config = dict(
    num_hidden_layers=10,
    hidden_size=192,
    n_experts=64,
    experts_per_token=4,
    d_expert=64,
    d_shared_expert=0,
    hidden_act='swiglu',
    moe_layers=[1, 2, 3, 4, 5, 6, 7, 8, 9],
    router_score='softmax',
    normalize_top_k=False,
    routed_scale=4.0,
    balance_loss=0.00321,
    balance_bias=False,
    router_z_loss=0.0001,
    init_std_router=0.0131,
    lr_router=0.00151,
    num_attention_heads=6,
    num_key_value_heads=2,
    head_dim=32,
    vocab_size=24094,
    norm='rmsnorm',
    norm_place='pre',
    norm_eps=1e-05,
    positions='rope',
    rope_theta=10000.0,
    rope_fraction=1.0,
    qk_norm=True,
    attn_scale=0.243,
    tie_word_embeddings=False,
    parallel_block=False,
    init='trunc',
    init_std_qkv=0.0307,
    init_std_o=0.0,
    init_std_up=0.0307,
    init_std_down=0.0,
    optimizer='adamw',
    learning_rate=0.00342,
    beta1=0.9,
    beta2=0.98,
    weight_decay=0.13,
    lr_head=0.0134,
    warmup_steps=202,
    schedule='wsd',
    decay_fraction=0.751,
    decay_shape='linear',
    final_lr_fraction=0.1,
    batch_tokens=262144,
    max_seq_len=1024,
    doc_mask=False,
    train_tokens=828500000,
    max_steps=3161,
    dataset='wikipedia_en',
)
Below are experts of layer 7 (counted from 0) of a mixture-of-experts language model. Rows are named router (the router's row for the expert), gate (a neuron's input weights, with its number), up (a neuron's input weights, with its number) and show model dimensions 0-191. Each number is 128 + 32 x the weight over its row's rms, rounded and kept within 0 to 255.
After each expert's rows: a language model's description of what the expert responds to. This comes from a sample of Wikipedia text that the model never trained on.

# expert 58
router [157 118 184  92 108 161 117 167  92 172 168 136  98  99 141  69 164  88 144 172 168 168  89 133 178  92 113 174 149 124  93  86 120 101  75 137 136 130 135  84 147 107  70 129  70 121 164 156  99 120 156 132 134  56 141 150 177 121 120 129 146  61  84  86 139 194 145 179 130 120 114 164 147  95 117 117 127  95 136 106 157 118 103 128 120  86  76 156 117 105 132 115 141 115 149 120 156 102 176 119  97 161 138 155 203 149 164 117 104 138  98 142 108  63 151 130  57 119 146  98 164 108 112 156 152 182  84 132 135  99 159  77 197 110 179 114 147  89 177 104  67 108 150 143 162 169 139 177 151 138 142 151 116 106 149 104 163  94 188 140 169 145  88 143 128 171  99 122  75  92  98 143 159 145 167  80 188  72 166 116 129 159 132 122  70 113 144 139 108 102 136 112]
gate0 [158  95 147 148 125 175 114 150 156 155 104 133  57 124 181  82 158 111 102 182 130 134  82 114 155 143 159 135 136  65  53 130  85 128 174 167 101  78  77  35 125 120 127 113  70 144 125 109  46  85 146  82 146  84 123 171 144 121  76 157 140 100  84 127 185 152 151 154  77  98 128 142 148 118 148 133 168 129 156 146 181 108 103 129 144 119 116 113 140 113 105 131 161 141  88 122 121 124 100 146 101 124 122 145 106 136 181  99 143  73 175 120 140  87 150 145 114 139 113 159 143 138 137 103 130 129  61 128 152 128 173 162 107 135 111 152 160 142 133 133 141 143 174 164 157 175 195 120 135 199 179  80 135 103 170  95 144 132  94 176  92  90 142 121 158 110  94  84 101 147  97 199 138 167 135 157  70 142 142 133 106 182 130 156 220 105 116 122  94 117 109 151]
up0 [130 127 119 179 144  98 143  92 139  78 118 137 123  78 166 215  47 112 189 173 103 162 125 169  97 151  54 156  97 181 145 110 145  92  81 128 100 153 137 146 136 106 170 164 148 154 144 155 172 144 170 150 131 180 127  96 187 122 139 103  95 143  97 108 100 106 164 155 155 118 100 108 128 151 139  99 105 134  89 144 128 101 111 110 177 125 144 147 158 103 125 109 100 141 113 122 170 103 190  98 143 167 135 120 179 179  11 132 135 135 122 199  95 146 110 139  88 107 137 117 137 126 150 162  89 117 143 159  97 106  84 139 182  75 149  61  57 139 145 148 110  78 100 106 104 114  68 139 134  91 144 155 145 119 106 148 166  91 147 119  99 186 121 120 149 147 131 131 116 127 160  32 106 135 159  97 107 112 103 118 128 110 122 136  92 143 104 130 136 101 191  90]
Given names. First names and name-initial pieces of people in prose and player tables, such as John, George, Alberto, Rachel, and da.

# expert 52
router [170 126 168 106  78 156 162 156 132 162 156 143  88  86 163  77 170  80 183 125 176 176 114 113 186 118 133 150 125 123 104 148 148  50 105 153 131 148  88  81 115  70  84 149 102 126 173 140 102  92 165 108 165  65 116 168 145 143 108 120 112 120 120 108 150 148 153 152 162 107 111 157 147  75  95  80 119  73  77 115 177 102  71 102 139  71 105 162 113 105 115  80 125 156 132  82 168  90 170  70 102 152 135 113 172 144 171 109  95 152 104 140 104  99 140 141  95  88 161 142 128 151 115 161 154 170  91 165 106 119 168 114 163 121 174  92 130  92 181  82  80  96 152 141 148 166 148 165 145 150 168 132 120 102 157 114 177  91 129 115 154 204  76 127 120 124 115  88 115 106  87 153 150 144 186  77 166  60 155 102 118 165 144 150  97 107 129 164  97 118 121 129]
gate0 [163 182  70 149 202  84 119 104 152 111 143 150  77 120  90  55 105 161 100 140 244  96  84 137 109 154 142 128 171 162 139 126 101 127 112  98 116 138 171  83  72 149 139 132  91 127  92 153 148 157  98 150 116  89 177 103 112 140 172 108 159 142 129  92 128 123  97 173 182 139 201 154 148 155 140 121 109 129  89 181  76  90 131 150  83 137 159  83 138 124 152 119  37 103 119 147 179  79 172 119 109 152 106 105 146 122 182 123 153  82 135 131 148 137 134 134  65 111 182 132 218 109 109 120 114 154 103 110 136 145 145 124 121 152  87 115 127 165 139 130 128 149 112 121 170 121 176  80 206 163 168 135 161  81 138 165 165  92 113 128 179  91 146 115 106 131 124 123 113 116 163 167 119 110  90 143 151 106 121  95 123 110 120 149 164 145  63 109 104 122 124 160]
up0 [118 113 123 124 116 106 133  88  67 126 120 108 161 109  54  60  79 134 176 138 130 177  85 139 114  86  71 150 195  97 117 114 112  49  59 112 118 164 158 156 147  82 117  99 137 141 179 151 179 152 133 149 122 143 162 115 163 142  48 117 108 122 158  84 110 212 142 169 140 132 124 163 159 117  73 152  84 160  61  95 127 148 104 101  98 129 124 127 136 115 139 167 136 202 113 154 124 110 132 154  83 127 103 131 117 146 116 104 131  74 134 161 103 161 113 121 125  42 123 137 125  91 112 101  70  86  70 190 147 171 124 154 131 131  80 102 130 145 140 182 117 154 213 179 116 117 184 123 147 149 178 114 128 107 111 130  80 114 140 112  81 137 102  65 111 140 121 124 134 149 120 118 174 168 132  95 114  98 119 122 136 122  91 138 156 100 109 165 133 127 167 154]
Clause commas. Commas, and some closing parentheses or quotes, ending a phrase before the next clause, plus subordinators like when, where, because.

# expert 21
router [157 124 148 120 129 136 148 152 151 162 149 204 103  99 152 105 148 111 167 137 161 114 103 108 162 117 161 131 141 125 111  72 148 109 120 150 129 125 120  82 162 108 116 146 105  92 155 159  80  89 151 117 124 109 103 156 133 177  99 162 133  80 112 121 135 120 169 172 179  93 133 171 157  66 103 113 114 105 116 124 226 109  83 119 108  93  95 136 147  89 107  98 129 168 157 134 163  85 155  96  79 185 107 186 186 175 153 130 104 121 131 165 121  95 169 158 121  72 180 114 169  94 144 137 138 122 103 170  91 114 177  74 136 118 143 101 152  97 114  82 109 133 112 185 146 190 142 142 144 177 154 129 102  79  84  99 166  83 161 178 160 165  97 140 177 150 100 121 129 141 118 158 159 165 202  82 172  93 119 102 117 184 115 124  84 112 114 172  55  70 107  98]
gate0 [147 124  93  99 101 121 117 108 164  99 132 147  93 133 114 128 174 132 121 135 172 115 109 178 168 114 135 154 124 131  61 104 149 136 125 142  89 142 129 118 110 136 120 137 115 219 122 110 166 171 113 189 175  95  66  94 117 142 150  87  99 105 129 107 110 194 105 187 142 137 120 116 197  88  90 171 112 158 110  51 115 180 132 123 137 146 168 139 144 131  34 105  84 161 116 170 123 169 110 132  88 120 124 106 120 126 169  93 115  97  57  84 100 110 111 147 122  92 168 185 177 116 154 140  89 144 186 134  78 158 136  89 160 174 167  60 129  91  88 105 121 103 191 173 103 146 119  99 128 130 133  98 171 104 135 113 149 131 158 192 136 161  86 142 109 134 144 140 159 139 158 139 143 129 166 115 108 213  94 137 155 108 109 117 133  85  74 168 185 150 111  98]
up0 [ 97 130 131 180 126 141 113 148 121 124  96 109 171 118 177 143 122 123 124 167 116 128 123  74 116 107 144 110  97  51 114  34 145 134 187 197 148  51 157 123 140 128 144  56 163  88 154 161 104 156 120  68 139 150 132 122 133 124  61 117 139 136 115 160 161 135 109 122 147 119 126 181 125 121 137 136 123 131 196 141 144 146 144 138 137 121 149 173  99 157 164 157 142 152 100 205 180 149 124 137 143 127 156 161 146 181 196 155 102 134 182 170  64 108  70 103  97 117 133 107 126 151 140 130  92 103 150 144 176 136 137 144 148  56 139 171  84 139 135 147 117 120 129  98 130 158 133 109 159 147 165 173 156 149 114 124  56  73 145 112 166 119 136 131 152 137 153  88 177 194 101  93 147 175 130 109 159 150 149 138  74  70 130 162 129 108 222 106 136 191 134 124]
Place description nouns. Nouns after "is a/an" in opening definitions of places, such as municipality, district, village, city, located, species, describing settlements and geography.

# expert 5
router [128 128 145 103 127 110 170 119 124 135 114 163  97  96 141  94 161  82 124 152 164 145 100  89 129 132 121 166 156 118  87  94 138 142 116 121 132 147 131 117 149 112  67 137  77  85 154 200 125  93 152  88 131 111 129 187 169 166 106 138 162  95 137  90 133 145 116 141 106 127  93 177 133 122 111 121 149  80 151 143 208  84  60 127 149 132  85 106 167  97 121  98 112 144 146 111 104  95 172  96 114 244 145 123 245 181 131 123 104 146  75 154 117  91 175 144  58  83 138 128 161 109 169 131 108 138 102 150 132 137 146  76 134  99 126 110 177  92 163 137 123 111 105 153 211 183 143 192 190 166 174 109 120 115 142 113 152 110 109 117 171 145 111 150 151 155  91 137 115 113 157 157 180 103  99 107 159  78 155  88 110 152 144  97  82 160 111 152  95 128 107 126]
gate0 [141 117 178 167 103 113 121  93 110 134 125 155 123 151  73 150 149 129 121 130 156 131 131 142 113 144  79 150 137  56  92 124 121 130 135  86 127 117 126 126 119 137 106 104 156  87 161 179 145 109  77  64 102 116 177 133 145 133 167 100  91 121 135 145  85 166 104 102 139 164  91 120 160 166 182 116  79 115 162 122 127  86 189 133  91 161 141  86 133 152 139 121 137  77 181 126 181 135 109 137  98  90 126 181 150 161  91  98  71  68 136  90  78 166 197  76  91 129 133 217 142 111 179 154 104 116 150 105 148 129 153 197 171  49 148 102 110  78 126  82 148 158 108  57 140 155 138 151 109 172 125 164 168  97 125 143 136 119 128 172 174 107 120 138  39  99  95 112 105  94 131 145 123 101 138 153 129 182 190  98 160 129 140 140  73 126 125 119 166 122  77 117]
up0 [173 126 138 112 123 112 112 109 116 144 160 100 103  92 161 131 127 121 149 113 148 112 154 124 156  87 181 130 157 105 136 124 103 111  81 168 176 100 106 130 150 113 161 198 132 166 104  88 147 165 196 167 140 111  80 113  99 183 113 110 148 126 124 113 129 133 120 159 123 130 134 111 134 119  88  74 139 200 117 103 100 166 156 148  65  51  94 147  90 140 119 164 109 141 137 180  67  90 121 143 137 106 161 105  70  46 145  81 143 151 111 131 132 103 128 182 172 129  99  39 193 136 102  79 143 169 120 101 121 119 128 111 170 161 183 134 130 115 139 125  68 169 171 121  90 122 121 133 124  81 113  83 115 117 170 101  99 147 142 141 158 184 143  87 181 152 177 141 165 154 150  70 113 153 130  72  68 115 179 184  61 171 163 151 139 142 123 164 140 123 116 158]
Place-name and coordinate pieces. Place-name fragments, foreign-letter pieces and coordinate digits in geography and sports lists, such as Sad, Av(iv), 8 (.267°N), km.

# expert 63
router [146 117 136 117 126 115 159 142 142 163 144 173  95  89 167  95 142  98 167 132 171 142 123 103 120 122 120 135 139 103 110  43 144 111 126 159 121 121  58  95 153 113 124 131 106  91 151 135  82 106 162 132  99 111 112 178 154 164 102 143 119  91  93 115 158 156 167 194 177 114 103 189 175  89 121 112  75 104 124  96 197 113 108 113  98 102 111 140 156  77  94  81 154 127 138  99 150  97 167 108  88 254 141 147 168 180 127 150 110 140 124 160 130 125 153 123  94  31 167 130 127 119 133 134 130 209 114 153 121 114 153  94 168 124 148 108 131  63 139  79 112 135 122 149 129 167 173 122 147 154 172 152 113 160 113  94 161  89 155 142 138 146 102 128 159 187  82 102 102 137  81 136 168 122 145  93 171 111 171 104 119 188 141 184  87 136 143 166  71 101 149  89]
gate0 [133 124 140 125 150 123  88 141  78 136 141 167 132 138 164  84  94 158  91 178 105 101  90  75  99  94 158 114 204  76 130 104 167 155  99 146 101 147 150  57 183 154 134  91 125  80 128  95 100  82 113  80 212 126 183 133 154  65 175 170 112 155  78 141 121 141  72 148 139  77 173 123 185 134 131 100 127 110 164 106 131 180 122 144 154 113 109 142 117 109  72 134 107 106  99 119 144 143 123 121 164 123 219 128 131 143 185  94 119 146 107 129  98 154 122 133  90 205 106 110 139 134 119 139 187 162 138 132 153  42 152 127 170 144 202 144 175  98 156 160  93 121  77 112 128 132 147 119 127 207  92 120 118 142 116 121 126 151 108 120 139 117 113 153 131  94 101 119 119 166 173 160  97 129 190 105 142  98 128 185 125 136 114 179  87 149 170 101  89 139 110 116]
up0 [ 64 113 104 165 137 153  60  97 102 104  61 149 122 113  92 116  92 128 117 131 106  88 143 127  85 153 155 156 109 115 123 110  95  95  97  57 108 133 168  57 131 157 153  52  88  90 157  89 121 129 127 105 166  68 160 118 113 158 122 178 103 145 118 131  71 110 108 143  89 105 120 134 155 105 150 171 148 120 162 119  84 194 148 141 106 169 100 137  77 178 126 123 123  76 113 172 160 109 121  63  67 132 156  99 106  94 104  98 122 121 120 127 111 159 120 132 106 179 170 106 129 136 124 123 149 193 126 124  98 102 143 121 183 151 177 144 107 173 115  24 168 103 117  92 119  93 133  17 159 156 149 108 158 128 119 158 134 112 105 129 173  91 158  79 157 134  98 154 150 164 142  75 119 144 116 156 111  79 119 145 157  85 123  76 157 104 156 126 134 139 125 109]
Quantity and statistics nouns. Nouns and adjectives after "the" in statistics, like population, total, number, average, highest, those, in census and election text.

# expert 46
router [140 119 152  74 130 148 191 148 119 147 176 124  85  76 159  84 156 118 158 170 171 170  85 125 158 136 112 141 118 136  99  82 141  71  96 157 118 157  94  86 177 111  93 130  99 151 158 132 139  93 140 107 170 122 136 158 163 109 115 109 145  87 115 104 138 144 157 145 136 124 133 200 145  97  77 112 117  85 131 141 198 134  59 104 134  64  50 140 117  95  94 103 143 119 126 108 159 100 155 117 108 122 127 130 232 173 152 122 125 166  71 130 120  72 170 149  90  78 178 165 133 100 155 171 137 148  96 143  99 116 177 157 167 161 159  96 137 105 176 122  85 123 164 178 148 168 161 159 154 141 177 138  90 106 140 107 164  86 128 129 151 168  68 163 128 200 146 124 101 108 110 139 143 121 141 111 136 117 166  99 140 180 131 147  72 106  87 182  70 137 130 127]
gate0 [139 111 168 162 108 106 166 173 112 169 192 131 152 162 124 125  91  64 169 132 139  69  85 164 148 131  93 121 124 128 126  90 132 158 165 139 153 125  80 161 170 211 150 152 148  81 174 149 128 115 112  95 103 126 160 102  97 141 107 112 159 149 134 152 104 119 127 138 167 126 144  97 117 110 189 126 102 105 146  96 154  83 148 153 134 139 113 120 169 108 141 119 144 133 136  90  40 110 171 167 188 114 149 166 101 175 116 154  95 106  91 166 166 147 155 101  81 117 209  19  89 104 172 194 117 168 109 118 131 165 113 142 166 109 111 138 120 149 150 118 131 144 109  74 133 143 115 119 104 118 137 156 139 200 110 187 128  98 126 106 172 154  74  91 132 121 151 198  93 167  82 134  75  93 183 123 124 120 129 153 121 126 141 132  79 154 134 145  62  91 118  96]
up0 [135 122 122 186  90 103 203 123 135  61 180 132  86 155  83 129  81 105 119  90 129 134 223  71 116  88 121 102 140 106 137 121 138 151 130 163 138  82 157 157  78 106 194 119 110 151 101 124 119 118 145  86 114 136 106 115 188 147 104 132  70  96 142  89 136  91 115 101 111 118 136 159  56  47  98  68 125 100 104  98  51 107 128 104 121 115 189  90 123 130 182 139 121 152 170 153  90  91 149 157 128 129 179 107 128 123 147 133 137 109 147 157 142 197 138 141 125  99 173 102 168  84 151 152 147 108 191 184 159 140 129 128 131 138 112 146 153 165 118 117 112 168 132 100 200 184 123 148 118 140 125 130 139  83  92 115  90 123 140  83  87 135  98 104 117 117 134 122 152 111 151 177 106 145 121 144 124 155 184 144  89 145  81 148  93  69 192  73 133  99 169 127]
Table cell separators. Pipe separators between cells in sports results, statistics and list tables, and semicolons in such rows.

# expert 18
router [196 109 149 127  96 159 140 149 145 152 141 163  72 109 156  94 153  77 179 122 154 142  85 104 160 147 114 147 138 121 114 132 140 117 130 166  95 150 114  97 149 153 119 173 119 170 162 143 116  72 182  67 150  63  83 164 150 105 132 142 133 114  75  90 165 139 167 127 145  78  73 164 142 118 128 113 104 123 101 134 157 111  49 120 144 111  87 217 146 126  97 102 136 168  83  65 178 104 144 116 125 198 104 138 161 158 160  85  90 165  94 157 117  98 128 144 104 112 179 152 126 139 124 147 123 114  92 153 126 126 152  78 157  90 139 113 127 103 145 108  94  85 108 138 163 145 137 177 130 171 127 110 135 127 120 140 212 124 126 160 134 176 113 137 172 118  81  96  78 114  60 168 133 184 208  58 141  76 167 107  54 135 107 146 137 134 118 120 125  99 151 121]
gate0 [139 104  91 128  89 100 165  86 139 163 174 122 151  92 125 176 108  86 112 147 154 139 138 135  71 116 128 126 100 155 127 136 172 108 167 102 116 143 162 101 122 141 113  79 187 108 132 112 174 109 176 148 140  82  94 175 130 152 115 143 187 125 126 168  91 177 126  97 139  55 118 146 120 117 118  66 156 125 104  46 137  85 154 113 129  98 119 158 186 111 127  29 113 147 121  80  85 119  78 192  94 111 151 154 128 145 171 108  85 154  95 162 158 156 136 148 165 115 150 132 101 143 127 167  55 151 160 158 152  91 139 117 156 107 124 125  89 153 181 158 182  97 179 152  76 111 158  95 104 141 114 124  90 124 173  69 123  93 143 156 140  70 160 121 181 121 116 112 142 171 114 121 146 126 145 111 175 135 143 169  91 144 108 172  80 118 157 144  66  41 135 125]
up0 [146 103 158  65 169 128 177 130 132 137 119 119 205 193 148 109 150 114 170 129 154 149 161  55  60 125 106 145 163 178  84  80 143 165  57 153 111 123 139 150 160 102 117 117 111 130 108 146 173 123  91  75 130 158 153 196 107 127 116 133 110 134  86 180 162 118 118 187 146 179 151 111 125  62 130 142 128  81  76 105 161 150 104  93 184  62 158 130  78 109 121 160 119 161  81 108 157  83 150  94 105 113 146 148 151 125  94 122 175 125 121 162  77  95  63 168 110 111 110  75 174 116 128 131 188 159 130 136 127  92  99 155 118  88 146  77 133  99 181 116 127 187 119 144 169 170 110 164 132  98 131 144 119 148 120 102 137 140 155 126 105 112  77 120  81 141  88  97 141 122  95 121 142 139 139 135 106  65  98  72 130 155  66  96 102 158 120 167 120 160 159 105]
Early word pieces, commas. Commas, of, and, plus first letters or early pieces of words after a or the, in narrative prose: s|ickly, y|acht, n|othing.

# expert 25
router [150 145 164 107 127 161 175 179  88 151 130 166  73  69 180 111 162 111 141 178 159 163 110  89 166 123  90 151 151 113 104 131 115  78 101 134 135 115  84  92 164 109  60 122  92 111 157 133 100  83 145 106 148 105 128 160 148 142  91 120 165  80 107  74 169 155 146 170 130 122  91 166 139 107 109 120 133  89 129 150 175 125  46 102 114  75  94 160 134 117 121  85 162 154 151 126 116  71 137 113  94 134 121 142 231 178 161 108 114 150  64 148 112  86 182 134  96  77 164 137 131 109 132 152 160 139  81 178  80  73 149 154 153 119 185 111 123 128 173 163 119 112 149 143 174 146 126 181 187 142 184 128 101 129 110 112 155  81 138 107 169 127  66 134 153 163  88 107  89  99 151 129 150 130 124  84 163  94 144 164  89 170 136 163 104 117 104 172  96 117 156 107]
gate0 [143  83 164 135 122 141 109 151 187 104 159 124 139 198 155 134  67 191 126 101 144 125 149  96 161 180 143 100 107 137 139 134  44  88 137 140 169 103  63 102 134 133 121 168 111 136 134  28 113 137 114 110 174 129 134 115  80 108 129  56 162 120 140 109 166 124 166 107 156 166 122 160 150 166 122 171  93  54 121 156 117 124 144 141 144  70 180 145 124 122 163  51 122 106 175 102 132  96 150 127 138 127 120 101 147 101 131 111 134 160 122 118 128  50 110 139 130 140 173 147  99 197  85 177 177 103 155 131  63 102 129 156 153 142 130 159  80 123 172 173 121 135 129 137 113 116  98 154 163  85 151 119 148 115 125 165 149 119 108 203 182 110 134 119 135 103 124 125 153 166 174 150  77 182 166 170  94 103 162 118 150 116  99  70  96 165  70 126 155 144  96 123]
up0 [130 180  89 165  97 137 179 142  85 120 116 208 113 149 113 162 159  90 139 138 135 134 126 123  65  90 142 113 117  47 123  85 197 180 109 162 140  66 129 193 114 150  57 106 162 103 106 167 120 110 106 150 173 153 103 173 155 175  98 152 148 148 171 151  76 195 128 155 124 155  86 125 141 105 155 148 138  89  97  83 149 138 133 111  75 114 125 142  81 123 124 153 159 147 133 187 118 231 114 136  83 144 171 164  93  88 185 134 169 143 118  99 115 159  95  94 132  66 122 102 115 144 149 165  76 108 170 124 164 137 102 102 128 121 124  95 139  99 123 142 144 137 149 143 150 135 193 150 180 139  77 132 153 137 143 106  97 127 163  84 141 173 128  80 171 158 170  93 122 160 136 126 104 107 170 150 103 125 126 178 149 136 186 113 165 147 109 101 148 157 148 137]
Sports and infobox fields. Pipe separators in sports squad and league tables, plus infobox field values like birth dates, months, born, Binomial, Full.

# expert 38
router [178 108 141  83 142 154 164 130 107 140 162 116 117  93 110  81 159  96 124 189 166 163 114 104 182  88 102 170 167 136  95 107 123  79 113 131  86 149 138 102 155 100 118 130  73 109 175 160 101 112 150 105 179  98 156 139 188 103 140 149 144  91  66  86 153 161 128 116 138 114 136 162 140 124 128 107 156  72 107 147 132 101  43 136 149  91  77 138 129  95 153 124 119 103 109 107 162 100 147  86 121 202 151 131 255 172 155 105  96 127 127 167 141  78 164 173  47 138 142 126 172 133 155 203 141 166 125 159 120 111 169  65 187 152 156 143 169  87 148 145 119  97 130 141 148 139 151 183 152 160 153 130 106 110 147 134 146 161 143 166 168 135 145 130 157 146 138 126  85 142 103 163 166 186 140  82 147 104 165 141 116 137 157 135 123 127 114 132  62 128 156 142]
gate0 [120 159  66 131 120 178 104 126  96 125 174 173 114 110 111 121 133 146 174  94 144 227 150 172 125  53 100  91 162 147 152 127 131 156 132  98  89 147 161 109 156 145 158 137  83 108 111  82  69 176  46 183 138 184 151  98  63 134 214 162  94 148 102 113 150 104 132 154  88  94 160 145 131 182 135 127 134 128 110 110 136  77 117 135  91  68 103 125  86 111 161 152 175  96 148  89 139 129 163 106 129  60 168 105 103 182 145 125 167  92 154  92 131  82 163 132 115 156 100 118 114 132  97 177 141 105 156 107 135 119 101  78  96  97 122 146 139 119 105 136 153 104  87 171 138  62 161  82  86 122 171 145 161 125  91 154 143 149 149 199 109 141  78 142  68 149 170 126  95 115 153 109  90 137  97 146 134 108 146  83 124 123 113  77 108 132 133 139 109 105  95 118]
up0 [ 79 104 127 146 119  86 139 118 157 154  79 135 151 103 140 117 108 106 159 141 119 133 129 169 117 126  69  95 157 147 110  74 136  91 137 145  74 134  98 144 159 107 151 123 149 177 157 133 122 134 127  99  86  90 110 152 106  82 190  73 177 120 141 157 143 109 154  92 140 100 172 101 178 133 132  82 102 168 105 126 154 169 181 200  85 112 171 110 154 145  83 124 109  91 153 153  89 112  34 105 117  94  95 123 169 104 140 161  92 151  66 192 176 151  55 157 112 125 185  59  90 137 179 134 164 153 158  98 138 135 121  90 167 147 181 102 190 140 138  88 160  80  77 140 149 143 128 145 114 120  99 138  81  89 118 134 128 135 144 181 158 101 117 103  92 127  87 156  85 137 126 157 135 124 109 151 109 127 170 144 108 133 100 113 175 151 193 161 175 152 192 151]
Foreign name pieces. Inner pieces of non-English personal and place names, often accented letters, such as Bou-qu-ier, Gi-ac-omo, Kit-ti-thornkul.

# expert 11
router [180  92 129  92 155 144 149 131  93 169 172 110  85 102 121  77 160  70 156 153 210 144  85 124 154  71 102 184 183 137 124  94 149  77 115 160  66 129 122 103 139 112  90 120  63 123 172 158 118 101 180 103 149  68 170 152 190 118 117 129 143  96  66 110 163 154 152 116 119 126 146 146 151 136 131  95 137  79 123 143 144 123  69 154 133  64 110 151 148  92 131  95  95 108  93 115 149 116 135  79 115 175 126 131 233 178 135 115 105 148  91 158 121  89 179 160  48 144 154 134 140 132 133 187 130 149  98 122 102 121 172  79 179 126 163 131 158 100 149 126 103 101 128 149 187 150 144 176 134 149 172 115  83 129 167 152 147 149 137 125 154 147  95 130 139 150 101 116  99 112  93 161 161 182 131  79 140  84 147 129 126 175 133 131 108 161 107 147  72 143 167 122]
gate0 [124 123 106 127 157 131 124 156  87 127 138 115  58 129 174 128  98 106 126 111 170  86  94 146 121  89 125  95  99  91 110 123 143 100  69 150  98 110 125 123 148 150 142  84 133 118  90 107 178  60 132 155  64 133  95 129 124  76 124 127 146 134 137 156 155 153 129 106 136  66 113 119 105 144  76  68 110 139 130 133 114  99 151 160  64 137 158 160  96 197   5  86  98 131 113 148  46 205 139 159  72 112 129 134 169 160  75 158 154  99  83  85 130  89 146 108 128 160 133 146 148 142  96 142 142 142 141  72 103 159 159  90 102 149 148  96 153 148 150 120 147  81 115 112 143 183 172 146 131 105 125 104  75 101 152 140 110 106 151 111 143 116  96 102 130 106  94 147 168 116  72 103  64 135 175 108 131 122  78 162 145  78 113 173 174 136  85 146 153 140 207 113]
up0 [102  97 128 109  86 172 142 120  75  73 140 164 121  94 172 215 103 140 111 104 176 108 104 136 170 113 139 127 145  60 146  95 136 162 136 128 119 143 123  73 105 152 118 112 128 138 162 144 112 160 103 104 166 129  74 124  81 160 164 125 118 132 145  99 119  97 157 106 150 149 106 129 138 176 189  63 101 158 139 145 115 134 181 140 145  73 163  75  76 125 177 101 124 139 140 158 156 116 122 179 114 107 121 169 119  93 107 184  88 117 151 162 151 129 151 224 145 111 155  87 117 136 129 135 143  98 118 151 146 148  96 145 122 127  97 107 151 165  80  68 113 112 137 146 129 131  54 149 120 130 114 167 123  77 123  93 144 162 153  66 206  84 117  52 182 188  90 126 128 131 134  96 113 150 147  81  44  96 118 157  85 145 111 170 162 171 139 121  94 107 102 161]
Surname-starting fragments. First word-piece of personal surnames or given names after a first name or nationality code, such as Cor(bella), Dar(ro), Mc, Ped(ersen).

# expert 27
router [176 106 137 104 114 149 161 164 121 164 157 200  84 107 154 115 152 116 144 142 171  96 103  88 162 106 139 167 139 132 118  65 129 102 109 145  98 158  98  88 160 111 102 155 121 109 142 147  76 119 129 128 132  85 126 159 167 122 120 148 136  86 102 118 159 153 165 162 174 100 124 173 147 101 139 107 124 117  85  82 172 102  94 112 159  86  92 147 152 121 112  81 157 176  93 118 168  90 166  89  91 198  82 202 164 157 136 138 120 136 107 131  74  83 160 175 129  95 184 110 138  93 134 190 164 143 105 174  88 104 169  96 141 120 158 112 171  92 166  86 101 115 114 162 127 172 136 147 115 179 143 127 107  87 109  85 164 106 177 184 158 150 103 137 165 157 108 100 104 102  86 174 133 137 207  91 157  77 146 132 105 163  94 166  72 134 125 173  73  67 127 105]
gate0 [127 133 159 153  77 150 133 160  79 145 149 121 152  99 131 162 145 146 167 174  21  95 145 181 116 130 153 103  94 127 158 117 129 104  86 157 110 129  85 130 102 101 159 132 141 109  49 101 139 128 126  57 164 136  92  89 174 165 135 119 151 182 153  93 121 120 105 121 122  59 162 112 120 100 112 144 119 155 117 109 101 174 139  66 129 170  88 162 136 143 117 135 123 157  72 133 135 125  97 165 138 148 105 149 113  90 177 120 120 102 116  88 114 134 141 195 148 155 159 181  89 162 151 148 113 183  38 138  78 197 111 164 106 101 124 182 170 114 103 138  75 149  72  77 166 106  75 158 109  94  86 123 130  95  55 132 139 108 154 114 113 134 117 127 106 123 206 115 150  86  51  89 122 111 136 139 145 170 122 103 131  85 135 128 169 102 108 124 130 138 135  97]
up0 [160 111 167 122 167 199  79 207  75 133 121  99 192 123 130 147 124 112 141 183 106 108 123 158  72 106 209 129 134 148  89  99 194 100  84 197 123 184 132  71 139 104 141 161 142 102 116 153  69 139 123 129  86 105 162 143 105 121 139 120  84 153  90 122 132 109 106 143 167 124 183 134 211  91 148 110 100 145  89  63 140 109 126 138  91 133 116 147 124 161 112 171 115  92 113 151 137  96  82  93  71 149 144  98 130 143 187 123 158 162 103 116 121 121 103 109 125 139 114 131 138  95 139 196 146 171 116 169 116  84 118  95 159  58 140 119 112 141 141 176 148  88 165 140 137 150 116  91 136 139 108  82  81 127 142 119 107  87 169 152  92 138 148 165  64 102 135 124 134 126 109  92 170 152 126  83 124 141  84 182  78 121 114 147  88 118 170 118 192 138  83  80]
Opening-sentence descriptors. Articles and descriptors after "is a/was an" in biography or film leads, such as a, former, American, Hindi-language, politician.